config.toml
num_hidden_layers = 14
hidden_size = 256
n_experts = 128
experts_per_token = 4
d_expert = 64
d_shared_expert = 0
hidden_act = "swiglu"
moe_layers = [1, 2, 3, 4, 5, 6, 7, 8, 9, 10, 11, 12, 13]
router_score = "softmax"
normalize_top_k = true
routed_scale = 1.0
balance_loss = 0.000813
balance_bias = true
router_bias = true
init_std_router = 0.0133
lr_router = 0.00132
vocab_size = 12308
norm = "rmsnorm"
norm_eps = 1e-05
tie_word_embeddings = false
optimizer = "muon_variant"
learning_rate = 0.00552
beta1 = 0.9
max_grad_norm = 2.0
batch_tokens = [65536, 131072, 262144]
max_seq_len = 512
train_tokens = 517300000
max_steps = 3553
dataset = "wikipedia_en"
Below are experts of layer 7 (counted from 0) of a mixture-of-experts language model. Rows are named router (the router's row for the expert), gate (a neuron's input weights, with its number), up (a neuron's input weights, with its number), down (a neuron's output weights, with its number) and show model dimensions 0-255. Each number is 500 + 50 x the weight over its row's rms, rounded and kept within 0 to 999. Numbers have three digits each.
After each expert's rows: a language model's description of what the expert responds to. This comes from a sample of Wikipedia text that the model never trained on.

# expert 48
router:476553461534439453586484431486530501521488542481610499460508551517480519553462438486500500641507476471481499554451530469504586434471454463553609518411425532401507518506536520397513566457586473470534591482423514599511581465462530465453501546517524523476533490498489540500550440563512413543483543480475488567418486420457447563498489463584462494533515475470508473427508457547494452546497409390580612498439504524513536391511500478429474469454451428447533435502486522542521477635422521471464565551580544551551443547539468606575427456430516494498497496593518397447457468518394548557491507564516415501457483581469479541490445443545499439527557539487442570540473490551504464521510511548565501536495526595559365461513458472463454484392531493529464491517499478425541436421504477
gate1:487472439408565493482466500495483462512572498482538526549503521432471524475467522507531490543540518455464490517586509493580466450467582464471536436427477475550429588573481532426478462556516474461572486546473461534509511490479535533510550569528520462470438510583395569463370449492519595430478549503529439539393572448518551471523447513534526484412537451550572378570563503458429542548487456333490554488507488572585481488576480479535520522505552502467488568474593564494589538520523560540575501519523624490462484488454421467542363553571573504590457510543456455497505488476594505444513541492456420483558474509461574499477536418495531439463509462484464568551513491544503471469513458436542507536476550419369486540538500531484494496539500424496497492599377530460601382501483535
up1:478480455562505489420553485560545536530522596502426488514531592532482475458535473520453553452525444549518534575529511457484591508552529525494451592611507442507540486479430494551466381488485522548547540408556509448566543470512478429547456529493460511533453403559486565573553481461550404528544491552399489468489540440415464553503521607485563412508428449463456403469504496520525445468518563578519465506547507489475467512535462468528556400447537506520573508495505490526427496479487491496548423395453501604453435532568532512442405473468434470467624401509535448507467601514516472534484450443579499549542522613472387488458551443542504519465557424531536536561479515497517460447505557427412476619491549498532543559528528500519410458461490527401542561470501498590495576399495495
down1:457490444457573471509430457542584479497567503498508570468466565499552535636542488514523654555513486503505486489483495470487535530514526483535390486516435581485353537502557440532446470471481457380578523499478594572529565385523598490548382598426499571479454520506536500589530453572513537489471470511469407526521541539500439620480465504381474469505479515507552452531516469512510516522556553456540504506535536498457448465479505441470523435429547485418533495427517541684510542568485512496544523566511518601567532564487469492555475521490489549539493568459451398499505459556509522532468535460501508520536522539459516520447507482474409486630435476431456436528526547484482470491542456565527499541554498537499536431473422578476399493543572461535556536525461537600486494498477584
It responds to: Have and function verbs. Auxiliaries have, had and has, with, all and could after there, which or modals, such as would have been, may not have.

# expert 52
router:468491508399479553476487578483540494561445435514488451543438534467485449470534597545515494493545476547496515522513447502550585464426563440482478421465419623439483509469551562455519467491490430594419637462588540548475454514531572440479486600439540474514443552484453559447469479504489481474387466440556552510503517540540433428431423544540596499502462514554561492497539531528482554481541483484450551341434467531427458406539407436540600436537497545400644502392506488437466516420564498512471558464504505487476480452505440442483508534511516578454511534541507477497409506494428528496576574475569466492420489407487528478488489516518478565475451427479517475476479524523528545519572577579520553479558489424462461442412481483458573484535522571490467489532486581468555462454483436
gate1:392554509529535536454477561654461483496513484516424493491531532473547579461576458432489536488463498565538495469537487481540533509477464396406562495399487607549483451456499401582524550489491552503449516481568477511512496582523540467564467532552482518477454508489470491473482589558453429401465459502525484563444520558535510560512426588526491548553449554471566515496433531547485451438511455481558358393513561490466503407516490434550580494448532489409575511523506396489483504434549499669493518425540498459533470499491603494369537451486564514495509484509518469505442485432518560501547523499494531565452519401500558484475567471536599537509454435527487471513479452435546537535441539463501510472399548533445498446514582466507537574538509637524403502493573493510543405498494495
up1:474495463503449477482503530410473549528476546454506419575444553511438529496480561576547504442508490455496517518440474517524454447537535525503452476503510463578618511628500423467492478456584472447549516521464386466558595468497460481520559522500498524527527539458495433550566532452497609573552494531512488496571559464512484475449534430552505487494542460433454566517492471491571561501443468533422460517452449497429437589568502564424488537541591593554463478403589589544487493529420565474545480634412488524513476496449498472513513526409511489531490605565462537444610498532478500532486413608444489385466435514488436405438482605465551575478574517515493443506481483540536488404615417482537421442563492500423496451494482539559514480495521559477583512469553548435439468454485478
down1:499546558509510473431449564477507468437456593428552508491494471478440430516538478569566551493536449462500489367473505466468451514567525499363532450477524467486438619540559536490469501560391424651633447553559490530502526588487451497461491457565508530454497482510496569503560552534572536554531437444542454507562500527556568464524549531381475530476501526566514437522507533539542520509429494610587488514529580571522516521522422413543628488487528473603453435673538481485559465530540512558553466456497500550433457485446544417501504533474480505583460521514583522565539539520493426470455533471438543466456550532558535517480467450584509520561479468484487546573456442506554565553532511509412474512492493537467581478453459519527413467521562517559458484509471503498495630503507518
It responds to: Species names and biology. Word pieces of Latin species epithets and animal or plant terms in taxonomy articles, such as g-ordoni, p-achyphyllum, moth, fish.

# expert 0
router:422543489415498556535551538507464526570449446507466517462536499486485530496474601521594533445456447480436591534501461566525643493467568464488450492491455538553491466476534482422562561484488414506475510510541519565457425535535522436481442622468476450480481503567534504493486561520527476447534455400552555564489510517506466459440400491597623456498463511504528447424566456611473530429567465513440473393497448609480479482589518509530548566566576510487492440465559486413467486547512464507456554478515532453361444499499500414482566496488530537483505558625549423441517471564449446431579562465480518525474520557473495545497531498535523491455481537466463442342579417562476510432510511547548551492528469464521488518453532534507447564486578573506500457551352507420511475506533479
gate0:423529522483552559523520560477546537485462515563537518497502416480449444430473480454451497529491506537544565522453464537484564532482499457488486524441390446480432599507480521536518482437529494497572632454527502635526531476515467593473494540488470449501503538484498560532454565558496442542403432444534570551471595497488488485545488543527471523486495505555478420447523454616491555465558535485417463457492416538497564550556514518562522439419500461423568433524525474485401442524427501436467450502607504553462527486572471567495450544458546544522416422446458449584390532485493416503502482561407532414506503492481588499504451358516509491464539516464517510536632462471534511444519590458504437681428512462518508568436563506523431501544422490470558524508423478501486502493602513
up0:446473579588445472575446560472544404520478639515570535564549502471482529502563407494560497506486480559424492463547487504488459427474477470471487472447420519447537488541560527553552467496518459524484515552542510546443404527487510498472484559449553465517529495460519494391450524517443476565503486411481488587471581459557489425412533494511354463432580444567515623479590485430500452530573472573402454440493522592590579556489423402578533403493482443409585541525582445574454459550461477498494541529507529597549543473576363499467520496532407519489520447484468558547494553468589421489486484497477489420424529484498524484494438438497536572489464511486586545526603511531563540477474516509513529477446417488529515554536466534468496492562484485447503446489457502550527445457536486
down0:480528495477503553521447541487529442493457451513405513492459446466488488527524513539524510420601493480519437578535494544450452527469568578489410419527528524458459469472459388447478433521417533475565449526553613469409563519440539566443463417557541532536411533404409615512469581494487495406477559554521476537491473406444495538504476578516554482542423497520466494486479444435457557420458429612479602474440549514456472507558465480465462568469514487565451557489508414425528550460509437460514485476534428483466406553417576501555531477525464487563430549588559501610544502551516473587625487477483578547502529514473526511546491474465390515419426513515526474501484462508442481453505561572464526516429496477512449506442497520480632551507578531592550447513573486531526492526549551
It responds to: Mid-word syllable fragments. Short word-piece syllables inside scientific and Latinate words, often biology taxonomy, such as p-ust-ules, p-ent-agonal, D-ist-ribution.

# expert 11
router:539513613515470493468459515583473444445574481502554563497519523470510512520399587432541430414458468420565522505484550526517561539595464504442562388483450541495501414563452450580456430479553556522502468566388591424476467523451414472499548417501476528378558463467538491484453508487457593491527444524441482555468533574413485530542525611492504489448584505555482490433520433502469472578398463607530518464547555383452484533484479535469507582425477439530579537474496514530429476467446441499533485517509472411544494595455501470458538442506440582450483529548473539497566566556437473433479533494485567390546450470532540490474543557501426401542532510562521531433540532475540515505594514486449530493444607503432557473488500472529507470452461562542515477422574539441517563531492534
gate0:514525476521437470539449438501424496471478463492455495491531611495563499431533455544529506503512513495542448396446551509490417462468562550374436518535429478494481549504475470539464501507388485488529442467481493492552661489555486496546559478484581527431398460504492493434572481470456498543447454460572494492393594466535543528483536537538515440534487515537649570631417475568477454415489448430483536590491566539536377533606487538475473545467474448566501506457641535456518519434541515516551449569408433590432454546494550517480445494438488548503522492485485478568511483478590378489447511477497503482579506466589492416460482512498444510436572513569516467496574428516482498532553507508526514575454489502491565539544492550436500399528438582479408548478473524460458473475495508
up0:489525443604455554497517546523386508506540529568533487629535491534529459500477536411522566483433511490550491473498507532438537413522519482500543449623609525526561492460497472498421493531502561487507513472491512524473482606452503552627532461516471469551531538550463497540530465497468551525426482470508488571562482489500495433556428532483512489536512438507548430533487439413501460476473523442538464522562455532542479610527502427513550547440522464530575496540469421474488557492443507461422519426397444589568455432451354442463446508541487461441430483492447547473513562495447486459524638571464507454471484508498508525408536527447396477472426441472394577470480621547468476506466460583503453550445581503499492513480525488547512406404447497570569541527548596472445629504535548
down0:401483537510476505593474553546496421470528482597591540574434505562563413519433462397564559469497579510534515507515516574510559450560458444541494588499553481448491531373554505508410434533522498460456580522445474491480508535512492529532513503497480479619433478555408560472423498488434497495462473517465451576479489561528473546598497481442573507509483516524506416421554448461513458484441503579465445436516505449507668505479544476497515499418445512518555529529499376462384474416482474531479467573485537454447504541476429534447472522546556512487448474480556435550502474498440593609587541463468503514444427527587501490574541530561543464532535433586429451477547552512445428447464515605513599515476576544490463462527462448536493501465548487510568519483462429504522564428509578
It responds to: Calendar dates. Day numbers, month names and years in dates, often in lists, tables or timelines, such as January 26, May 6–8, April 2009.

# expert 62
router:579558536533487470470561512405509480518421571494523517506467443432431472490506483427454573442504481491496513439455386462473389536598463420452457437516579500556481501583533474563575516515487509443536460534572506543585468480582480556462545566401493407488388489432574494495574546420515554491432465556512481518518553544429445464471524495511453570600591551545625494480495508459555521566525433492583498494418459537458398594507395496528481407459511467539465553563483556493533515494566536473606472558521515451521557432535507448483518508431523508488518482451556537559518508446579415511507551450486466544541422517516514459502502406529538477523476481490521582582483483437477606500498576550507545555510518396485587556449429467420566508500476485524473512512457596572476448433510547
gate0:541505449509476493488490503524430515369506508488530493513510401491501510492438541425510520484505501552575569437439501603493470449553482487439539528529386516518511502402526476473462536550447507544566541488525497572566435470500575509444503539482499431516487451536532539473538461574429485516526496572469536473480521517493590486554600441459439569427570479507516487482487514493656560560403463465407489429459528486533506502571507514637488548460498457525422513558514476608511467494464518553457450449532550470484587445505588484372471461526400488446491503557556514436456425459492529572457539514535528458591464537455548563515434568507401463450386644489476514395512479517518438426551495471513581547493527507529402523498508552487508465588555462484462537485519560519417615477521400
up0:415543474540533501444469558562361501537507432453517536510352475415501441473507584469531463550402502523531525456576552541428574438398486488501433454429517461490531575442475506409505559598479490484438441507455505558594445505559500482463437514495489474482515508517504512435492467517454490557589532515517528560440470514484524519410589435440516535581546474502460519528569458466564521503598535567371496486512518458555525529497527441474525493491444530495504546435447494433506489502519439569437461457527419539515523584552552465483540441581563516480532457544410501434497458468592487520513548525535509455489499463539492445475379505536457484480487518567599523482589534503507593606516476401482544498493594522414463561578481559459603480540548317531536457461502453479481509490527494
down0:486488431513499549474539416518489405508493536521514408531587545507527490485530466498463522546475353545481524494466495539478471494424486513433591571481481451569547492590540521513441477491470384487484497451508565573487413535506520467495551489524521590518422518442522546479511603558423484488511497512446487492572551440504554473414494593481475490457489515498533520582509508467545428523529609431561474465458451499527447452504627468500558512582541522512474511527498486429486485489576555522588565514553460477529494555520459410522589554553502586478404463514596574543519484549576456491508548406407442507466502475611563446493531400576646552525414506491511462469444443524621500532498440577506515470549395432531504456577499534396451443462485427521490549508496584524428520504510535
It responds to: Full personal names. Common male first names and pieces of given names and surnames, often in sports results and European names, e.g. Robert, Gor-man, Rodrí-g-uez.

# expert 18
router:480515469445537467502431507528450496554468397494518576502493426404532528552506547548573571571625457544413537550538508546579552506444511458531521525537490621579477468521447437476474431448469453566525502596515564487496547429464527477457563524452465470493528558478562566498453484478485526511470536347563490508437431424547471484499483510522662529497503535515520413474525518488462578431519434475478541539412528493506542398513480429539647440536525567432476430534481567452481426527504545425473556547488527525488385532539422547517484400439516531446489531474520462493499492511453420485504442464555429502469531559496450507503549536545516499476467479425531525444457561582533538483486505597579592445500459504589492446414422474475487557507559523547389504542494491416578496566535485
gate1:534409406481470532547468573459482508448569483448514477527488483574588546530521466449506507469518510475598498490391501457528486516524530510501549375437502469507527518452537528506488519521550654454449438513452516499539463557586547495537480464551460552394455500426456516513458526531470519419463493592532450490531466484495538469487483479446495518535567437466539466568560415484562519446510564462482467448505350478482468446640579607570452566498480538387458516471488449577403533523468375520517514467479484457457478544536455471457540466501463469451580450514550466511536490574443528473578539587562364464518544464486519501446578470550509461530520462462447538482527531481482547438564425471588525459497534515453460542435629548489478477526452637543523529581417485510537492471593462
up1:529492426400555560509505419418512435511473458414569503511533408412390513562558444533517479443505478570552536490565542452522495450488447500514477531488524537520525497518489529563480442537535542465523492557519497511528563453546436601389470541431488559361470601516466506468518517426526515493437471487424404574473434470506593409637522405524539452455542521486491509496473428452548499469545478406478442543518564556596519420619495540591515456438510589493517473472489522540473500524455524569496526508591513563540523531453464448473443486443463540512435477441446511471560456470488443548589536516504477529571444452454453460506532501510419440480559512586517600497526510438452482430462463586562596512569509532530384550558481509541529530525515504431483465435573506467481544569512587
down1:498567517550545489575470473569543597489452518434502454457494525483416492403537421490510530547441539459457507557504464496505495534599471494506502451522498457517457517526479482440471497464513495542469504654485507551536524519527499522490521485560537518561527517508378550428487567528467538529533607497461450383479533445492526528406596471568493536403568491467470464532391509500497447454525478552467491429444516435448434422479477482478517533446432503498432421580459491519484482582526477536502469611472572450542520562467519536544453390458640446513579506427568399528522522474504489495444490504627443461539587619572475581544466492521409573443549486461498464517516532543536474507461525445442469549387430436470540568637494559462446547471496415536525468462518505432433499496527549
It responds to: Scientific word-piece stems. Word pieces inside technical chemistry, biology and physics terms, such as elect-rom-agnetic, lysos-om-al, Micro-fl-uidic, acid, receptor.

# expert 32
router:448512566439487475468481531509463510464464514528455493373511552547614518484519489536566553513493513559483510528484414472520495571470505582405551555529487479495562473446510553554426491569529457486460515538426432504469451559501484555510507514500414425468525522405460529468461457597561452602516546488471555555475537465568536573493475520523565442497550541409474415506557506498417510454545504509493516438571499453461444482476546602415528499526554470521450523476427493467472624615568545502438468544536533565406425521443544622459487535526524461568577501564513515413504483512465508473425460520482523592409534574483401508561531422416484437544527459487562490413463436579465438549585576500560570458557461444535411434550512508548476417421516506537402507545425513476488432470485474
gate0:518470420447610562405431497496469661530575523562486526409463480449485567475445453579489462429492566610485551479586498546513509442481396531521479505503448528431445492565559538605436437457403466516565479527513430502533459466448395450532525518523392581513467579416506488590528505489591470503521592433468512561506501455480532619461508568466594487452479482399435541523553420568486450487446519506399462545498496492536582506548492529511492575531506472495542463542454487507408467559532484417480487518448480574433518623521557507446515555534541519486497531530454456417550497393505452495449476477543570532541499546498561476501500475465533495406542487554546552478458516464574546483526473400535579535501561514505455477442554508501469549517389545488563495448459519453549520504518496
up0:424446498649508496536530469535422526526455487502495499564542504556497484459502570480512467463450454588465491477477506552469439464413569553434503633494557534512540531533464620583432560508549564572536531419447501420523447485487486540445483526486431540449574479569519505443612464537469545411568523514567437574545534461505544419531481501526547511478510473508448448489474505484511495491461539576428518442476507564525499545439489546502528567484493526499460413529527529438561588397478454424509413503557556428549456464483448460591474470522418506481481563454567520572501345576517464504489559544516549507476477591585473533520386453420497547510445549583514552505543556481421480492479543597486493468472532566487421538539585478425510429481535506474544474618471422435449452480478438
down0:482495528492438590433464469465448496419571347482421462579515511504527484508545485547493517508489533479446375545482434517528488460521556459505531618429457438564568502462529481415480487474476534463499529466521426469497526568505529562457450526502403528550524426515500448497485526596515438493525532472580556471634489461504441428460447453508417402591521458527571500479549511510489480486534438519565522465511589575581537568625461441545506516454487521496492446475504556466407532427515555470557527464524585541430586456423490443484390526419487529432610465525478621496480533612486472564523572489574417433444410467503493478421434459487458547508476530549463457458544493524574545497513534406465529435563565534476575496515474469562548507552491494491412478550511509531519482476440487
It responds to: Word-start fragments. Short opening pieces of words and names, often after a single capital or an opening quote, e.g. C-im-ișlia, "P-rom Night", Tom, Mo-he.

# expert 53
router:518526489547507495442504492398440504519457522472515450539474559397440534503589470452538495429468465518525432476511435535438516513497545445472463470502543512482486443497447544474527493614452553553502498508479467487465482469426535502538393565520556495377456448545547423443542497382520474508560482523524521517538614545417427488487585422537577423596497582537493548532507463462472443399549552537492542419488483446554533531444390527543635401448500485513539417484492513511560469465461441485448558457533482437575585541488525595423511551483533608524481503521501468547508494388547508480507540588435530415473558503485496456595500557408468528538537481511633540493429545423480509476498565541430453574431530527403501446520506508470563540580484493518510449459481546454532502429420558
gate0:460578466488526481612554466428458546503510391426503590464442517418530553437497556484451458560481498545465584558505461470519467536475547532489481566438482463478500454403485463405450491585443568494495505593496460546476514583481537513559471524437457433547556484435527460463493520499581431531589526473541548544527558522455524563519501479514450441484573488366554364466588490429479538483549526488455450509414407466523533523582498546472434614452562492520510420513504528442490461548511505439435428488516721587558462504543502583465515492573540484477508471535521393544519385483553576486492532534499521524483602413507440487463586560467574502491496568461582496522478544506449496435468453514478435496509520493476462536453472481503500521489429568476485579461537553480457520493480534
up0:451546479616547537471522551531448536481461590435438504489553554510519534534436488482525483532511438495528489551399502457420486526438537434453532502489515537492494513476533528552552496467575429524408335550480583434540513519595487495515456468421591471475437482426497478510511468545516563553521465501587414542461578446486486473534458453491547610499558599466509495574533521545492480570503441576526495427549453517594433456543437531569513485540555514480536481615625509601486480568532507544434458528456505443497476425505368441512527450461426573429504451472443543509484555490516655405517462594469512461518421513477470485496396510579540498436523520468523521529449504618522436510529597497489455460521446573544479529456458489510489524523482499521511511486537429385528443474533472
down0:483521407483539547428436538554490513342482462439504474507494516360485377528506458451467492431557548492513473457543505519453496534515458474532431493550509557520449449546456447453465415499411640469558448491475464433514455454474470527601537593425575565471490517448468526449513481566445450493555446481464545533505578455419596520486475470484476570526574455534567582541526479513475462486528493462474582520535507498579453525513419453522468461471530564552447528505482542482546542464508588474567575456501524417455395518526520510495512523513511431565594487585627477573511500492632542483563518555531533511474385597434499449455459539526482543481480500596470538593503555514554516444499505419484503512422368439529559533527523524497419529479450478545485505488530494515486549525617495
It responds to: English surnames, place names. English surnames and place-name pieces, often after first names or Mc, St, in tables, such as Campbell, Harris, Hill, Willoughby, McCarthy.

# expert 13
router:480442570580451443393535491554420560530501547525382519508511489479547489485498439512498492556448503572464516403480484494484423510487452544554401466530582547506495489547538487505371463470456547555563549467547417561480425555497533507543514486583462465448392504450510448524518651533449424430442537608541449511548465446354516452439520443472474480407499547536502539570445426397622531413472528501499502507515454541577397531517533524459491543521465569522521576545509581573388442488470528423546421462435461441496589529525506428493563477509459411553513469429453527510560473419520538485440478529480474509507453454441463518518506513414531500463503516589508524447531454473463445506498506528555453452588491538447500467481546480544545510502403523535449459478554503576492472467479581
gate0:484455563516447538531444477491557534484559504481392459513475527560583602490463519467454489638497400484464609456570535593491401512403547568491512526395525539515562573527465537551563379510594528533531495411523495513565476446448486554434641384547481513464425511493526538578520504469531512459483536546501496521499571502529480527516521417433520600488457523492551414499464484528493555504503579322507498424461444443525484440437485513522505533527554449494496452476440581471578488603472497453571484420529488398512529448524426471438509474557433494485489452513513531481468505540514506477510493511476478448577506458466551538511404477532522479584550462478510480527585422446501520596468465492454552532512561435450511495578407530556427429506418553476497505506535462574484460558502525
up0:506589479424521439465627553461406480512480559480574499457541466495467476518642463533512508469478522558519429565557419413528547457483460517489439503548481484534452481440512384432509574456513496482442544563540427592430553569501485401506371599437484515546558443474460503514463537539508495465551494524553519474425447480374462440495469557543519491540532498520469542477499552433581533607465413581511600530481498554490415548455500486543494485508488496437494491511502447492506518432474423457512500558508526504491514601484599422423534549465576527639527561507519455553521475437431521419488521545574494467454548473534503424460532535546485516480426582492453641492536504497461499463456518579552402523470501614500511539394522536476442520443530450480525519481546443506490556489467447
down0:423487427533476512486502559522468612497540414406432513439449464513451508487497470586476554559489534593465561479486434451401464542508564545463515599510489474484493528400472486598529486466569496483485538563424426589595526527534438543494485501488501466401569452534403515577444572528534494467430499492463526449558443561437549510542547402467554525501457516461468595493547445484540433536475524395473540487442503496575527421527409562462544500389477433570445510447495507451629490592530514520569535489530508467531442540522525511368438587529522399438513505517583418503512562527505642475537524599520524487476469504500567500519519616526446422538518544487448531526489495563538422506466466553517509514468458450468524525524518539503565554564466464382526494503466463470526480461472462
It responds to: Article "the". The word the, sometimes his, their or its, right after a preposition, as in member of the, in the 1950s, from the album.

# expert 38
router:546479524414675430496508408514466436525427496466538462321477519542394503491542560499528511496524385568388419519467385424488478613511507477576471499525498544460572482533606483531530443529445529525456472462462522417505485525466434497412476605443473590475455464523527498441495452406506540470543496472452442510522427532515498471474586570468562504507593487457580543456546557547490513474504527504507417541496470490496539503482473526530544527461478438588510487455429489436551482455450553519529463538462477473551549453493605509502508560518465537501527550463439495488493470491532449502453526418466546552488510495538444433462458465329504508541499565543564485451491458516493549557599548513505474562532428420483574528482515473517559597503571515469549510428469577542473586408466472
gate0:482577431484544469472435571534552495571471447485478525513448530477517484564470528537507463495466529478479441539504436563509462644541583510489421493499576411426374521509543483484560527433429404539415453494487448540545469423446468557498441542457492534403557498497507486533496468418455508525488522488518614463502505454509365557471593456541542401477505534470576538452397551463578453514518549509489516465501538468427511510561497541426453535520447504500622559553509436454417348575483485475500511429488586458472504531508495520468557505390463536448507486536517519513442500557584546533537550593534505397490524465471539457442457489443559472499507550368559477533568538559410554472540458480556533510555415507468499598496588587559524504505505466491596488479460523496493534452451534
up0:512539436513412541484468651590412541487523489549534527460506450631400517513426467549440497514522475492522495457492502539596522428470508485481550498486524468571457524465450433507504484463416465449416360531536539480496419425548450513506524418529485518514524620468421594548528492490471477512513528616414531519441415544469493555487558509498467433542556463380524580542476345500571497493460543521465557539473538488462546520616476489456488482408547489544562429552434548492507492555525458410448497443520486487499467598548547549495530530427559532479514489618451452415446465494475502467463473472510536556495532570435457593509495492599503475525484507473429540520457498455510552481607443394491466512486468524565429545439570562498445519532506498577485455485585499478540447505472487
down0:462538526489464484416531625557552364535593470522459502545465566459500437482447548494500523477516437509484390558534444543509482544518495467422502524473485528461551593442511554475524464479472460403421439442527481477503448495498542591475520484464540572464528563536558499522508539544473507528543536547628483472461511468487411420526513497599505497505442469506604562448427527462495517482471481498566535560563543486364509499481475466504582487489394447505468490566486486519474455485489562461523432472517424579504595502481461524403505454529490496443428507536456539431521527426460520519511516558543470599501525468592567424518477527458464516474464496589536444519447457533531611551506473540518571613431359450464482488505515392470559513480456467609415488507556546532595583387478553
It responds to: English first names. Given names and their pieces at the start of personal names, mostly in credits and lists, e.g. David, James, E-wan, A-sh-ley.

# expert 31
router:515544476467536535531563512458513491574560588528503509510548519493502467494438541485515497545504385536514397564500523425458526427503584611483520468566437592552476509530387506480546571534411452506417496444402457484476485450466469429478543560520366434514513482548459624593468416478447474507477485468560590512478482478546535493498585523484567547473500405486547538451560404450520505458547548441518509511419501538517493509572460471554432436404498491498538440419476473517489518481519529457560426503502407533501427503508438538414494537479470461428583468488505582363545533443518469371456486468563552456509559421476572564556460573559495457465590498503450510443520545551558518459472538475540508474595474496540523440510458556576474587463577492471444489507580514432544550552461462
gate1:510410550569556622419493481502504545497498569502523440361533510496522508543394546441489405449556507489592494597475478461505512457519518506523429530449496476529487410512591432443577540470487484450468543414456504553479549559424542481507518546456510458518524429455471595524490472525381455458500540497519508449471514543460481523468528476451455627452445525477462455446514457532543499620510458435512514588417503611470476500511527507552476432393509519476486497509587504435545462556448550538514585607516503499498535529532607412442564494421495547422496530558470442478503470554409502371425528533413558457440467529500487559473516587496546494542545423570487481472385481515559557660467493521465524523446535495500410541504455550525487433505538482497485593524494520520490500519491499
up1:475395520445507548535518484541534520496482491474502470526498549526439436548464480451432455500495539461467522448438512577414429546348521577467462464562555498581519506577464472479444514559464534527513472487445415547487529520406525552495467429487385584513497486486441463502503507486514537541516526442446444470579594487622463484480513486489420551472418590502504470467554511460510535544535478553508503539421529501550486483478453505417462438547550517466490561497574513517546472522478503541434486509563547529596564491573473419574472419552519606532406516563410408490548524489474548474576551471488548452439471446451471457475474452445496568468464515559492460549427539522537438464542525492506514469521470613432523623609562415506541525507566557538608500374493510465477650564481414
down1:567504421481471485531547458408406506530518422506498533559512476578363584474486563414515507519487554480499473508494382428565389426552500467462547537562439426543422542485501594484495509499478492515519502462483496464438472507488535531501513472471505567496552421490476506572467580535515457506536504479519478550573514488528448542517518414549626615483464547487525378622538434549615525503536509524506525486488515574510511477575477562449439581487508534562492497532453496596486505558476490511492498522582510468524441444540483478461536385529569518468563469393440452428388552557418446489550534459478563453470469361455462522524452529445444549542552493495461497534530471548544431450554585370487458384500534501520462603493521440479585516461411520503487476505517483508471552453533508
It responds to: Latinate word stems. Early pieces of Latin-derived words after prefixes like un, de, in, such as exp, conf, acc, ac in deacon, unacceptable.

# expert 5
router:489496509431397460497426454411452544487479590458413492582520415464565493468481389541488474540559597563508484470524543463477469504507534547453513456466445510486546485493525509540525514476476550574544574471486513500420430533459532507566550460410488526525475514450475601641466521526446480461495547559528493470488544480466523503549551511538585475408541638467449593508556489477467482540413435427574471586557521548568501430571529440636431512508467514467517496475504559455521533522486567511459520540516515611462527479437501523459381476512518468577501492532537535615591502486452464488452487591411483530463459520418533471502418552571382493432540544459461545534535564530435406503477448528486504472519538547535390494567501534457496568530514541470534409523544393480443460574500462
gate0:443584585501474498475480557531473563486515508596427526460440592452509623481493471520465567496528542495531588477464529621468623494518534544501560490430487509470562409494548527483428493506440496456469525542480547498507538474527492470456595574572440527434436485551491471523480498507536449483519479412508621556422542451562493544453435554551473542522443603462514498501474503520500550437439527543527569446501433538451482492483512562455470546459408517397487454429582476416386497477422482531512412519475623393545526486539513480504525491505511471471466505463462415533497503534471433408467507426504466527502422479475543464450470408562406549540537516453483499549477544485495480528418495470617505499604472461536480514570534601605590584442529520539467498528439503544514635447484534
up0:491535443422527551502517498496497534577499513490426530442507477456533580490452394615430511503593507460511519487511474589490568511532551559436543411515511423496406470412519565473459555468489509447491521506474463416496536476488493501490575534551509545475512546478495549551497408543535496457557532516502552485401536505538463517491458447508540562600533551545505437516429520513498571523389513472524507480526436625459498505423475515444479452508548527460443413502572379467494509450381488551502395544467449505481535452516550392437505519542514516530427518502470467499534453585573429413363520448530532484567523490491512547509533404615503489588496536428516538579451539511411524573485511377505555523607518457587572493518472540555499546559581451448528418471414537526477564487435509
down0:447516506384564426486437471420563568445579475591449526515584447469491505502501495554477515529458554512561542536470515599522551501606585494546448476499461493563491444482577460482488552519536502462517474486509544557495600528556555459551564564521476465414414525514524498535508459528498514460471405513522601454498458490464525427513562572511397494502510508516453542419434416490585509512540549444429495555495453466473574380529454522522496454545498495437543483530538528451451424484404539523516424427411400523460511501480469488572426556482478478509546399458472517353549581586496489477488505519552494591573469466445552598524503447639449499513495582439462473532494499499526452461509547497534526467619472502492401432506538529455498468590515545611513500534557434461475530528542583
It responds to: Possessive pronouns, inner vowels. Possessive and object pronouns after prepositions or verbs, such as his, their, its, him, plus possessive 's and single-vowel pieces inside words like met-a.

# expert 42
router:499496562460504544560556516490466550577470544589419461549464453512455459447416456522442425571510485512466526539501568493438465551480468507530492543457469418523528491508582579423550544591571412515480602445415528499487553583403464484452502484604559455489471457427450563506565467483419517458513522446554569493496421411438497576528420476626479542489438508426593511529480509558511444503385468520405541515580503485490576503506508566526456550421380451440553403465548510507508522543480561540523515529509465474551498446543461540521477428450518419525473513526397517502543452436499517492519468500458463506531413509468560433551527483565506431521583464479496518459481467579496473444479463512636497480424564521569454498578463487534513519425429382520450443501527482481552450450602451
gate0:517505487532529461541517476397525579511434546479547450460513542548481509451588541507507549511608534431467593536472510479555469439502462530502465454420573608454530500626590514574601479502457535474524401582466444423464519542460491507550432537552476521538512499473569468504468453554595547532455526491431429443489505476479550527527440451500421490483387551435463439494492499490450497470518438616544521514438532491543457546476433497470569460397487499524548454486542489462437526477508424559443524468498657436569451510580488506503539507519509506550536545526456553478452534546537495529536400517452581550504474472485529534492478493483492542447460461471502452488467482557556485485435526455526581418486401467467510594561392504456442460591543478626404505592475481507420488629599458
up0:446513490410479480502406391497439537424386554492512466474405497538556403498568505582492516452531515622427532534497448459468446462549569551535461494537602430534474519563512396462452488485415442467467496488406513454472539521465522475559490587481497530566498530455486536494465533484513471439496403498465516443466376500444495576493493522485459453635599500452520509410522442425502529531467446583515482412594574469564441512392486528520481483462482530548562475475441435441555594507443465512428536448516581391479517521531521503530499549483571483479517496409531540525525566437431541536612546543507481506558541511581511486515451535536494507551425539432551524413621499473561483462512543606461485547566516443472535528607514431452506479481542501601457509516470499500498527479499513
down0:460479497551555499501427476571445522462536509442523502492538480595497491527491447563477450485515587522519470535518475510446557580520510449513519531520476430427503489436462446379307482545519512479508543436460444508513588550499492407457505446487521421471550564488486519414555449438462441522549563410490546464585398566395467515555480443521526503514550540501568494501491497404499467547464522564447477466543584505596569492514537518450521454503509523398557485503553530562574560574503540448538568545483506492461502529454490505556568379448488510575417465460457454407479577522458438563522494385588504563398486488466517534436463507547505529510524492404445402533416504412517463504539446463525471534377555464495554409528522477434592454478485502464422502548509432522545477516438553
It responds to: Copula and auxiliary verbs. Forms of be and the articles a/an following a subject noun phrase, such as district was abolished, is, were, been.